python train.py --d_expert=32 --norm="rmsnorm" --beta1=0.9 --dataset="wikipedia_en"
Below are experts of layer 4 (counted from 0) of a mixture-of-experts language model. Rows are named gate (a neuron's input weights, with its number), up (a neuron's input weights, with its number), down (a neuron's output weights, with its number) and show model dimensions 192-255. Each number is 128 + 32 x the weight over its row's rms, rounded and kept within 0 to 255.
Before each expert's rows: a language model's description of what the expert responds to. This comes from a sample of Wikipedia text that the model never trained on.

# expert 53
It responds to: St and So pieces. Word-start syllables such as St, So, Ka, Ko, Z and Saint, as in Ho-st, Soviet, and the 19-th century.
gate0 [119 105 115 107  74 143 131 144 114 126 114  72 147 171 148 107 155 132 114 132 102 134 161 164 124 180 103 133 155  81  93 101 162 150 116  77 188 130 108  95 131 189 162 175  84 142 182 148 191  65 156  97 116  83 162 126 129 113 119 134 121 133  92 116]
up0 [105  65 143 122 111 129 125 118 142  81 155 125 109 141 136 114 109 151 108 143 121 121 117 171  90 182  99 132 175 111  68  81 141 115 126 107 157 121 109  98  89 122 127 230 112 104 112  96 168  97 103  24 142 105 128 110 127  69  98 136 108 189 125 142]
down0 [130  90  67  83 138 153 164 165 119 154 175 162 147  91  66  71 158 134 140 153 161 136 152 138 129 100 159 105 125  99 184 113  60 119 106 120 131 187 142 136 116 156  93  44 183 115  90 146  77  77 143 120 128 136 162  84 123 173 106 139 112 135 111 151]

# expert 63
It responds to: Numbers, table cells, punctuation. Pipes in climate and statistics tables, number words like thousand and million, years after 19, and commas and periods in prose.
gate0 [125 145 107 126  73 119  91 137  93  81 127  76 183  97 148 161 107 111  96 127 113 157 143 126 169 161  81 145 155 132  92 110 147 115 107  90 158 208 154 182 131 146 140 161 120 143 161 103 171 117 215 114  80 156 169 123 134 141 135 146 138 142 127 221]
up0 [ 98 102 116 104 112 128  91 153 153  42 116 118 149 110 174 187  74 121  81 139 125 172 136 131 126 149  87 141 168 125 116 127  99 117  99 134 189 203 122 175  91 120 113 169 146 130  78  63 163 120 144  64 127 136 168 112  97 101  70 157 102 142 123 206]
down0 [164 118  86 127 112 184 167 103 165 135 160 124 113 119  66 165 165 122  85 163 105 147 113 103 125 182  81 101 136 110 115 145  76  65  89 137 124 127 126 141  53 138 141 121 126 106 108 111 133  67 145 119 139 130  96  77 148  87 117 149  71  55 116 140]

# expert 26
It responds to: Sports seasons and taxonomy. Game, season, each, every, week, month and score pieces like –1 in sports tables, plus Ins-ec-ta in taxonomy boxes.
gate0 [183 103  86 114  93 144 106 100 120 116 100 106 178  99 176 143  93  92  87 100 116 205 129 145 132 129 102 129 120  41 130  90 141  67 125  89 149 188 120 145 178 111 173 149 121 146 160 127 179  85 148 162 131 118 147  87 146 153 114 170 147 130  66 204]
up0 [169  62 112 104  87 148 141 133 114 103 152 143 156 122 181 154  76 101  84 129 164 192 133 151  86 144 101 113 166  56 155 100 141 104 139 123 127 177 126 118 118  71 104 191 146 133  78  79 174  77  78  92 144 132 132 102 135 162 112 178 115 179  86 210]
down0 [185 102 118 145 140 128  99 176 164 146 117 169  95 135 128 226 131 127 130 157 147 136 134 154 113 152  96 106 129  84  86 106 100 103  83 142 171 107 114 123  95 150 135  76 116  99 134 114 124 120  90 118 109 122 125 100 131 143  88 201 131 161 132 153]

# expert 41
It responds to: Capital and prefix pieces. Capitalised word starts and prefixes (The, A, sub, pre), the word in, and inner name pieces such as Trin-id-ad, albe-it.
gate0 [109 101 115  84 125 191 102 134 130 130 132 152 161 100 143 163 103 158 121 104  91  87 130 161 125 143 118 124 203  93  79  99 164 173 121  95 193 179 161 133 178 157 134 172 155 145 180 150 151  97 191 131 110 117 137  92 218 137 112 135 114 152 119 178]
up0 [133  50 105  85 150 177 114 109 130  68 163 173 131 101 132 166 101 163  89 117 154  98  98 147  90 145 119 135 229  90  62 108 149 143 146 132 148 180 144 134 102 120  90 180 156 130 124 104 151 133  99  81 131 130 119  84 159 117  65 126  96 198 102 191]
down0 [120 123  91 113 129 173 129 107 142 115 114 130 103  97  85 141 113  45 151 127 109 115 125  54 112 135 115  89  95 116 123 152  71 128 117 142  87 164 126 101  79 127 146  42  98 135 135 160 151  82 143 128 178 152 146  46 127  95 137 125 136  94 121 180]

# expert 34
It responds to: Biography openers and dates. Birth-year parentheses and nationality capitals opening biographies, such as (19 and English, plus aver-age, until, and table number cells.
gate0 [152 168 136  93  71 178 118 126 136 137 140 105 150 117 173 152  90 105 138 161  80 137 107 124 158 162  82 181 160  94 103 108 126 161 111  96 143 150 140 123 137 128  99 163 125 162 186 115 152 145 234 157 119 155 139  90 189 151  86 173 138 106 159 184]
up0 [141 130 147 127  98 177 123 129  93 101 165 159 100 155 171 175  46 130 101 149 123 117 121 137 109 157  72 164 170  99  82 126 117 119 127 137 147 137 122 125  83  73  74 188 139 125 135  80 184 160 171  91 123 125 116 102 167 119  99 147 127 166 156 162]
down0 [152  96  85  91  99 123  82 140 122 135  86 139 127 124 108 139 188 170 192 105 154 167 165  87 143 122 109 161 138  67 149 142 103 172 110 119 113 115 146  64 124 147  81  78 138 100 110 144 129  93 131 118 104 102 129  64 146 144 114 132 141 148 154 138]

# expert 58
It responds to: Inner syllables after G/B. Middle pieces in words and place names, such as Birm-ing-ham, g-one, W-ee-kly, imp-ro-ved, and words starting Go, Green, B.
gate0 [153 118 129 109  85 143 153 117 118 124 104 105 120 137 155 143  95 144 127  99 119 118 132 157 142 188 103 124 156  98 129 128 137 146  51  68 208 160 130 129 141 144  96 147 101 135 154 170 170  56 194  98 113  89 127  99 167 146 107 175 125  83  73 153]
up0 [140  91 152 117  82 147 148 136 135  89 114 161 107 142 146 165  61 133  79 141 167  91 115 162 131 180  59 140 171  99 104 138 121 119  63 121 164 142 120 108 105 124  57 206 134 120  89 105 131  96 104  31 121 104 125 112 131 130  71 174  70 125 108 197]
down0 [205 113 108 154 127 124 173 122  75 151 115 155 131 139  81 121 157  92 115  75 180 182 118 155  93 189 136  80 106 116 168 143  72 100 146 169 135  87 142 136 100 142  58 116 148 110 149 138 112 148 109 151 131  45 120 115 180  95  99 160  96 145 129 151]

# expert 50
It responds to: Conjunctions and year lists. The conjunction and, table pipes, year ranges like 2015–16, linking words like However, while, due, and word pieces like ur-ban, Nebr-as-ka.
gate0 [161  91 139 123 142 178 107 142 120 114 117 136 168 166 162 140 105 130 149  99 104 147 130 103 164 172  84 119 133  94  87 142 179 177 112 106 195 169 156  91 105 170  97 135 142 154 153 149 137 122 186 130 122 120 126  42 152 143  97 147 169 150  91 131]
up0 [132  78 116 138 132 162 103 165 150  93 144 143 139  98 130 145  80 121 135 124 126 123  86 132 145 199  86 132 158 100  66 123 160 135 103 133 156 148 133  87  89 119  57 171 152 129  81 115 158 145 137  76 123 121 119  70 130  80  72 153 114 183 126 156]
down0 [175  83  80 118 131 145 111 171 170  96 119 159 100 125 106 111  75 152 142 147 108 160 225 116 104 186 113 130  81  90  99 138 105 113  92 112 123 120 159 114  95 133 128 118 145 160 107 163  83  98 128 103 109 138 160 102  93 146  89 185  88 156 131 115]

# expert 55
It responds to: Ordinals and table cells. Ordinals and sequence words like second, third, another, until, plus pipes, colons and commas in sports-score and results tables.
gate0 [153  93 137 102  92 165 104  98 108 192 118  85 166 135 164 149 107 154 117 110 127 146 113 127  94 169  93 144 143 140  96 120 189 186 135  73 153 154  95 131 144 156 134 125 150 161 181 127 138  79 192 106  85 168 115 113 119 147  95 129 144 144 134 205]
up0 [144  55 175 105 127 173 119 119 124 135 172 121 146 142 153 146  75 164  97 134 125 147 127 145  69 198  93 141 152 132  97 116 159 147 139 104 134 138 103 136 108 104 105 169 168 143 121  80 145 114 144  42 121 180 132 107 102 113  82 148 138 171 145 206]
down0 [230 168 138 133 139  95 119 158 206 158 123 173 121 138 103 108 200 165 159 105 149  94 171 130 133 180 128 145 153  93 119 134 102  63 123 137  70 144 150 139 150 176 177 104 146 150 114 129  63 120 110 137 145  88 152  98 149 129  98 174  77 162  99 199]

# expert 22
It responds to: Numbers in election tables. Number pieces and empty pipe cells in election and statistics tables, such as percentage figures and vote counts, plus word endings like -age, -ance.
gate0 [107 117 117 134  64 143 117 112 129  80 136 146 134 150 138 128 129 121 138  68 105 163 139 131 122 147  63 132 141  92  93 131 153 172 115  85 178 166 116 149 155 182 140 139 106 152 213 154 195 102 159 157 146  90 171 128 143 105 103 136 167 137  81 150]
up0 [120  94  97 152  97 157  97 129 132  18 143 181  91 132 152 121 106 132 123  81 140 155 145 166  89 166  96 150 187  91  84  97 149 132 126 116 172 152 121 146 128 141 101 161 103 125 125  73 176 117  90  89 155 126 168 128 131  80  78 132 154 198  77 156]
down0 [171 121  87 122 106 174 145 173 196 121 146 174 139 105 103 157 124  73 138  82 100 193 117  73 168 174  89 112 126 127 142 140 104  84  96 187 173 200 135 102 147 168 132 126 145  90 120  78 106  61 126 154 142 148 148  73  48  86  81 124  91 186 168 147]

# expert 30
It responds to: Of in titles. The word of after office titles or University (Minister of State, professor of), plus past-tense -ed endings and opening quotes.
gate0 [129 130 128 135  94 147 123 153 116  91  89  69 178 125 183 159  85  87 172  97 105 117 136 112 132 168 113 115 162 107  87 141 143 143 107  71 194 135 131 153 149 133 120 151 134 158 143 154 168  90 172 140  89  96 123  99 163  99 115 127 176 131 147 198]
up0 [121 106 118 149 111 171 141 164 133  74 112 112 136 131 164 162  96  81 155 114 137 133 129 128  88 173 103 130 162 122  64 134 125 105 106 107 184 113 104 131 110 104  72 174 180 134  93  99 160  95 130  61  57 118 127 103 151  84  79 135 142 181 151 199]
down0 [158 151  87 146  97 158 108 144 159 143 143 210  65 110  59 122 162 104 110 129 151 137 118 133  88 118 136 143 107  71 130 158  64 130  91 146 104 123 173 123 168 160  98 120 116 127 129  98 129  70  88 179 140 111 138  90 120 106 110 148 144 120  99 185]

# expert 35
It responds to: Name syllables and years. Syllable pieces of place and personal names (Brook-ly-n, De-tro-it, G-la-dys), plus year digits and the suffix ment.
gate0 [100 123  73 124 157 145 100 140  95 174 111  98 189 128 152 131 126 119 116  99 115 143 103  71 139 165 124 117 133  44 126 120 127 196 149  85 180 133 138 138 168 132 118 126 151 151 169 156 169  81 149 149  75 179 149 117 156 170 128 112 130  37 159 171]
up0 [125  62 127 119 168 152 114 160 147  95 112 124 138 132 190 154 112 148 119 126 127 122 120 121 123 177 113 119 150  53 103 113 144 135 153 134 186 147 120 103 107 119  74 177 165 152 105  99 147 116  87  60  97 164 121 109 136 155 119 118  77 142 166 158]
down0 [143  83  48 113 123 128 120 160 132 164 144 152 130 121 110  44 171  73 147 144 178 124 140  73 116 119 107  91 167 129 165 163  71 141 105 157 108 124 147  80 126 111 158 106 157  81 159 115 143  86 114 117 125 124 120  91  92 135 108 203 138 155 179 181]

# expert 24
It responds to: Web addresses and plurals. The w of www in website links, plural s endings in tables, and word starts like Pri, Sch, women, law in education or career text.
gate0 [159 118 128 136  90 197 100 149 104 127  70  71 147 172 175 149  96 143 125 147 113 156 100 124 118 141  97 122 148  79 122 121 158 153  87  77 171 136  84 125 135 110 134 128 192 163 191 157 148 121 184 104 113 117 126  70 180 166  97  97 172 127 124 139]
up0 [138  90 124 133 118 198 123 119 109  83 124 116 101 172 159 131  76 146 117 148 126 140  94 157  75 136  90  94 160  87  98 104 125 143  89 113 158 119  79 115 106  74  77 160 196 128 122  83 162 159  98  29 118 132 128  65 164 120  40 104 136 198 177 158]
down0 [139 165 120 136 134 143 173 179 109  99 105 134  84 100  60 100 146  89 102 148 146 171 130 117 121 168 118 132 115 115 108 156  65 100  85 157  99 127 154  98 122 159 102 105 162 120 106 121  90  83 118  98 108 129 118  87 116 140  69 135  99 194 193 157]

# expert 0
It responds to: Geographic location words. Words placing things in space in geography and route articles, such as along, near, north, south, in, station, village, highway.
gate0 [ 97  90 101 111  99 173 139 122 103 108 118 127 110 144 161 136 103 126 153 111  87 146  94 139 122 157  84 178 145  87  87 113 141 197  98 126 203 110 122 130 159 132  85 126 178 149 144 119 157  73 217 136 106 113 190 126 155 172  82 220 135 107  94 146]
up0 [118  56 101 126 105 170 128 114 140  96 132 154  96 148 166 158  61 152 116 135 105 154  88 151  74 154  99 186 174 103  78 115 117 149 112 148 174 115 134 142  91 111  80 140 183 144 114  66 160 125 123  81 130 109 176 129 127 132  79 207 123 163 106 161]
down0 [191 117 123 109 112  79 151 138 179 168 122 160 117 121  88 106 180 112 193 100 150 164 137 102 117 142 112 134  82  89  95  95  75 149  86 139 106 137 199  96 104 129 122 100 132 119  95 110 121 142 162 148 160 144 133  54 124 117 112 175 113 177 182 181]

# expert 25
It responds to: Suffixes and closing punctuation. Word endings like ment, ction, ning, ed, closing quotes and parentheses, and the period in c. before dates.
gate0 [111 111 148 108  51 149 145 125  99 102 121 103 171 136 179 160 119 141 165  92 124 138 153  66 164 171  82 108 116 107  81 148 135 161 149  80 216 142 108 138 168 146 140 118 147 151 143 116 127 142 196 128 100 118 141 100 167 144 110 172 148  93 121 162]
up0 [147  57 141 157  67 156 155 121 117  46 122 119 123 133 184 176  88 171 146 117 174 133 131 101 126 159  71 109 126  81  64 122 116 114 133 122 181 152 112 116 102 105  76 170 111 124  92  74 118 173 133  49 117 123 125  77 162 127  84 187 109 133 125 168]
down0 [143 120 152 104  94 170 106  99 165 158 134 161 148 101  76 141 126 128 131  37 186 206 104 141 159 146 195 110 125  86 158 125 138 127 155 171 127 113  64 100 121 147  71 128 163 128 147 125 132 122 146 119 124  92 147  48 136 122  94 160  91 131 107 193]

# expert 14
It responds to: Mid-word suffix pieces. Inner and final word pieces like Phara-o-h, Fami-ly, analy-s-es, volum-es, plus is, are, as, because, and numbers in tables.
gate0 [124 104  86 105 137 154 114 134 134 121 114 114 135 126 154 125  94 116 138 116 105 135 157 103 128 141 138 140 118 120 107 118 146 129 118  65 182 202 145 145 153 123 122 100 134 170 154  93 157 100 204 155 105 112 136  95 151 149  84 134 156  84  72 164]
up0 [121  52  90  93 159 156 112 131 116  87 162 113 123 132 171 118 101 116 145 140 122 130 142 115  86 150 142 152 151 102  76 112 109 130 113 117 198 224 146 130 116 110 108 115 175 148 114  53 135 116 136 113 145 135 129 103 107 135  72 114 122 173  76 149]
down0 [162 137 122 124 129 185 111 132  94 176 114  92 115 158  82 125 145 107 155 114 117 184 128 113 128 115 121 157 172  62 130 169  72 132 107 168 121 173 166 110 124 101  72 125 117 168 121 105  67  88  91 127 117 117 163  97 135 161 112 133 102 155 118 178]

# expert 48
It responds to: Nearly and coordinates. The ly of nearly, degree and minute signs in coordinates, year digits after 18 or 19, and auxiliaries like has, could.
gate0 [115 104 140 116  49 141 136 165 136 127 121 107 167 142 185 161  96  97 148 150 108 168 169 143 111 116 105 144 117 115 112 135 138 156 105  76 160 179 149 118 139 144 136 117 184 173 138 133 148 101 198 151 104 154 132 144 105 138 136 168 122 119 107 222]
up0 [128  73 143  98  72 168 136 164 137 116 167 156 157 147 157 168  67 133 152 142 114 168 134 168  82 123  91 136 142 113 121 152 101 125 106 112 154 190 104 118 105 113 125 143 190 145  81  80 152 115 153  77 118 172 121 138  86  88 119 158 116 159  83 213]
down0 [122  96  54  85 132 180 114 172 166 155 102 136  85 130  71 105 238 129 120 143 154 155 147 115  82 122  93 139 157 158 149 141 115 121  65 166  99 109 147 106 111 179 120  61 127 159 106 121  95 112 157  96 130 130 130  95 147 151  39 178 161 160 127 121]

# expert 40
It responds to: Infobox and heading pieces. Word pieces in infobox lists and section headings, such as In-form-ation, Review-s, In-f-raorder, and con- starting words like Constellation.
gate0 [149 101 115 100  97 152  91 168 115 127 185 117 157  73 145 117 146 126 132 114 126 136 146 142  99 132  83 137 173  78  63 156 146 180  83  99 182 159 160 108 153 151  94 124 202 133 115  84 128 111 152 128  79 125 141 104 150 130 138 170 176 108 100 175]
up0 [153  97 100  86 107 157 108 136 121  98 186 159 131 107 163 125 122 161 121 138 149 134 134 126  70 143 108 175 180  82  65 149 118 136  68 106 168 129 119 118 123 116  56 162 200 123  74  46 133 116  82  79 105 149 126 137 146 109 129 150 147 156 138 166]
down0 [168  74  84 114 125 168 170 162 136 200 154 186 134  91  95  66 203  85 164 119 157 172 143  67  39 124 150 146 157 119 113 129 112 110 105 164 136 179 160  83 113 157  96 154 135 147 124 104 123  64  79 118 112  93 137  98 153 148  97 165 148 190 142 162]

# expert 10
It responds to: Mid-word syllables, place names. Inner syllables of proper names and common words, especially To-ron-to in sports tables, also lo-sses, su-pply, to-p.
gate0 [123 141 135 144  88 167 121 171 175 121 156  76 162 133 155 128 166 143 133  95  86 167 114 132 123 192  99 110 125  99 123 147 139 193  95 110 163 157 139 145 188 161 124 130  84 137 174 121 122 100 183 151 133 108 147  84 193 114 131 165 116 101  70 181]
up0 [123  92 129 146 109 158 139 157 173  70 158 101 106 105 164 147  99 139 132 116 115 159  87 135  92 187  72 114 138  84  64 111 137 133 104 136 139 136 137 122 109 121  85 157 112 138 135 129 139 108 115  60 144 121 136  96 137  90 107 169  82 180  87 195]
down0 [133 145  60 120  95 158 136 140 152 124 140 178 151 118 119 134 160 129 141  81 132 131 128 149 202 148 130 123 172  88 147 138 126  38 130 153 160 115 173 116 143 120 122 120 146  76  67  91 142  80 119 114 178 107 106  88 160  86  99 177 117 191 146 201]

# expert 16
It responds to: Adverbs and word interiors. Focus and degree adverbs after a verb such as only, also, still, most, plus adverb suffix -ly and inner word pieces like Nor-we-gian.
gate0 [136 109 147 123  76 141 127 107 115 101 106 110 166 121 135 146 125 102 131 115 128 153 142 129 121 183 111 149 109 107 115 147 146 145 119  91 202 163 128 158 181 151 113 175  95 126 150 105 186  92 176 137 102 185 130 102 148 155 110 155 159 112 101 187]
up0 [139  72 126 149  98 165 112 121 129  51 169 149 105 139 175 170  79 141 129 130 143 133 143 170  87 170 111 138 149 116 129 141 176 116 115 108 196 136 120 150 106 104  80 213 116 119  84  54 173 106 114  81 115 173 115  87 166 142  91 142 133 170 122 172]
down0 [108  93  67 119 138 140 167 140 121 193 105 160  94  98  74 106 180 113 130 104 179 187 150  85 117 139 101 120 112 103  91 135  78  95 171 171  73 151 132 130 111 144  57 120  83  99 139 146 153 113 150 132 132 122 167  40 150 158  95 185 122 157 105 152]

# expert 23
It responds to: Conjunctions and table separators. Coordinating words like and and or, plus pipe separators in election or results tables, for example before Swing.
gate0 [129 112 128 114  70 126  83 111  85 147 134  72 158 160 150 119 126 156 156  85  97 136 171  95 133 164 113 128 132 101 136 107 163 136  89  75 156 169 206 110 162 103 114 120  67 171 165 174 149 115 169 169 126 132 149  80 108 139  74 140 121  74 105 210]
up0 [128  77 123 130 104 161 119 130 102 101 142 100 132 172 175 111 102 148 141  96 108 127 137 123  94 164 125 125 154  99  91 100 160  89  95 120 148 174 156 100 120  89  73 142 116 132 114 142 122 123 113  90 157 142 116  78 107 137  69 133 100 126 120 193]
down0 [168  84  78 139 112 136 138 139 175 138  81 160 144 168  61  95 170 143 156 108 116 158 157 116 118  95 115 139  79 118 105 169  65 106  92 138 111  94 158  70 166 140 152 154 151 106 130 128 130  77 146  74 155 134 134 110 151 101 105 176 133 158 133 137]

# expert 32
It responds to: Relative pronouns, titles. Relative and clause words like that, which, who, what, It, This, plus rd in Lord titles such as The Lord Grantley.
gate0 [125  93 105  74  57 147  86 117 160 135 157  90 159 121 172 149  87 158 127  76 136 131 111 152  89 168 111 154 121 100 111  71 127 122 100  77 179 165 132 159 122 146 130 157  98 135 153 112 166  73 218 114 114 105 119  88 173 122 117 164 158 173  82 159]
up0 [120  70 121  97 112 139 124 119 145  86 209 149 117 118 191 146  66 173 107 102 135 113 100 160  78 163 132 151 149  96  84  82 116 113 134 119 180 185 123 144  71  90 107 191 139 123  89  51 171 104 135  46 107 128 136  82 151  97  80 166 122 201  94 169]
down0 [161 113 105 120 108 145 139 160 110 104 100 179 138 117 145 120 170  96 164 117 145 177 168 125 107 118 143 128 123  82 104 125  90  89 107 110 132 198 146 138 127 175 107 111 144 105 131 129 141 108 127  97 104  91 136  77 190 112 104 172 171 160 150 112]

# expert 18
It responds to: Noun stems and fragments. Abstract noun stems and mid-word pieces, such as power, order, project, term, and fragments like a-spect, sub-script-ion, Ex-po.
gate0 [160 134 115 130  79 140  97 161 104  98 155  86 198 112 191 126 100 178 131 121 121 156 122 126 101 175  78 141 131  86 104  92 156 111 149  74 194 137 134 136 159 115 104 165 127 135 162 177 155  96 154 129 126 112 152 111 196 158  94 143 119 126 132 176]
up0 [157 108 105 126 108 163 107 174 116  54 179 126 155 112 190 115  83 176 111 151 163 145 133 162  59 182  91 163 150  96  78  89 132  85 132 115 171 125 161 134  96  89  57 201 138 101 113 124 149 150  81  76 137 127 154 107 150 124  76 143 109 166 130 195]
down0 [151  94  97 110 145 144 120 130 163 140 135 109 120  98  44 156 145  82 139 111 128 171 192 104 107 186 101 151 115  95 135 120  85 110  91 187 133 129 138 105 108 147 121  81 146 123 114 115  66 110 129 110 124 109 108  83 136 120 122 119 126 195 126 190]

# expert 43
It responds to: Biography and foreign pieces. Biographical words like married, father, career, degree signs in coordinates, and pieces of South Asian or African names (Madhya, Burkina).
gate0 [127 130 100 146  80 174 132 107 143 128 146 125 131 127 203 121  79 157 166  97 107  93 121 173 163 135 132 174 142  90 109 114 185 183  75  90 178 167 112 132 166 130 163 164 121 149 125 134 144 106 192 105  92 147 137 109 137 144  82 169 172 118 112 172]
up0 [100  89 133 140 111 177 154 119 146  72 148 147 131 130 176 133  61 166 144 129 130 109 105 176 124 171  95 169 125  96  61 105 128 150  79 110 150 110 118 113 116  92 113 195 145 105  89  81 171 114 120  42 109 128 109 133 111 102  61 187 150 150 125 188]
down0 [171 144 122  81 175 117 146 186 186 151 147 208 115 168 139  99 124 137 111  90 199 184 139 142 127 147 145 163 126  86  94 147  98 126 134 120 153 152 146 105 130 134 147  75 145 133 108  76 152 119 117 151  78 147 114  62 139  99  43 157 132 156 119 178]

# expert 51
It responds to: Inner pieces of place names. Inner word pieces of place names and common words, such as re in Ireland, ce in Ocean, ab in Established, plus date-range dashes.
gate0 [154  90  87  60  92 154 120 155 125 131 142  90 150 110 131 113 115 156 114 119 102 113 130 105 130 163  92 118 116  51  91 145 128 136 161  79 148 135 129 149 154 157  78 171 107 177 162 135 153 121 195 120 136  97 164 109 162 153  57 184 135 139 111 164]
up0 [169  64 123 116 107 153 152 154 108 133 164 149 101 128 150 131  63 143  89 142 121 123 110 149  65 165 101 131 129  70  49 133 107  95 145 102 128 113 107 167 111 101  40 231 120 144  74  81 161 138 117  47 117  98 167 138 151 123  44 201 111 147 136 160]
down0 [147 113 120 160 150 145 141 133 202 207  69 156 102 103  47 154 157 107  97 118 147 182 144  92 137 152 102 136 112 107 117 163  43  76 140 150 119 139 114 128 115  91 147 102 162 159 133 150 114 100 131 132 153 100 122  62 117 107 108 164 105 105 138 143]

# expert 2
It responds to: Sentence and section openers. Tokens opening a sentence or section: the, The, he, she, However after periods and line breaks, plus heading pieces like Critical reception.
gate0 [128 105 133 119  90 133 101 108 128  66 133 103 207 128 185 154  82 148 113  74  98 125 160 104 156 136  77 164 139  80 100 162 177 151 115 102 220 173 117 131 132 134 127 181 102 147 186 147 150  53 153 139 104 151 106 119 187 162 108 119 141 167 142 174]
up0 [150  54 182 127 104 157 121  96 143  51 152 134 143 125 167 168  62 156 125 106 188 111 153 122 110 155  76 161 163 113  57 138 143  89 111 126 172 156 109 125  91  93  57 204 138 107 124  98 160  96 102  56 112 130 115 133 183 112  89 115 105 189 156 180]
down0 [168 104 118 122 116 124 121 125 179 147 118 131 144  86  75 141 162 132 148 155 153 157 135 103 119 166 107 110 100  93 136  88  79  89 116 112 115 141 128 106 147 175 119 107 154 131  81  77  92 136 158  81 136 105  68 121 129  97 107 144 105 106 117 181]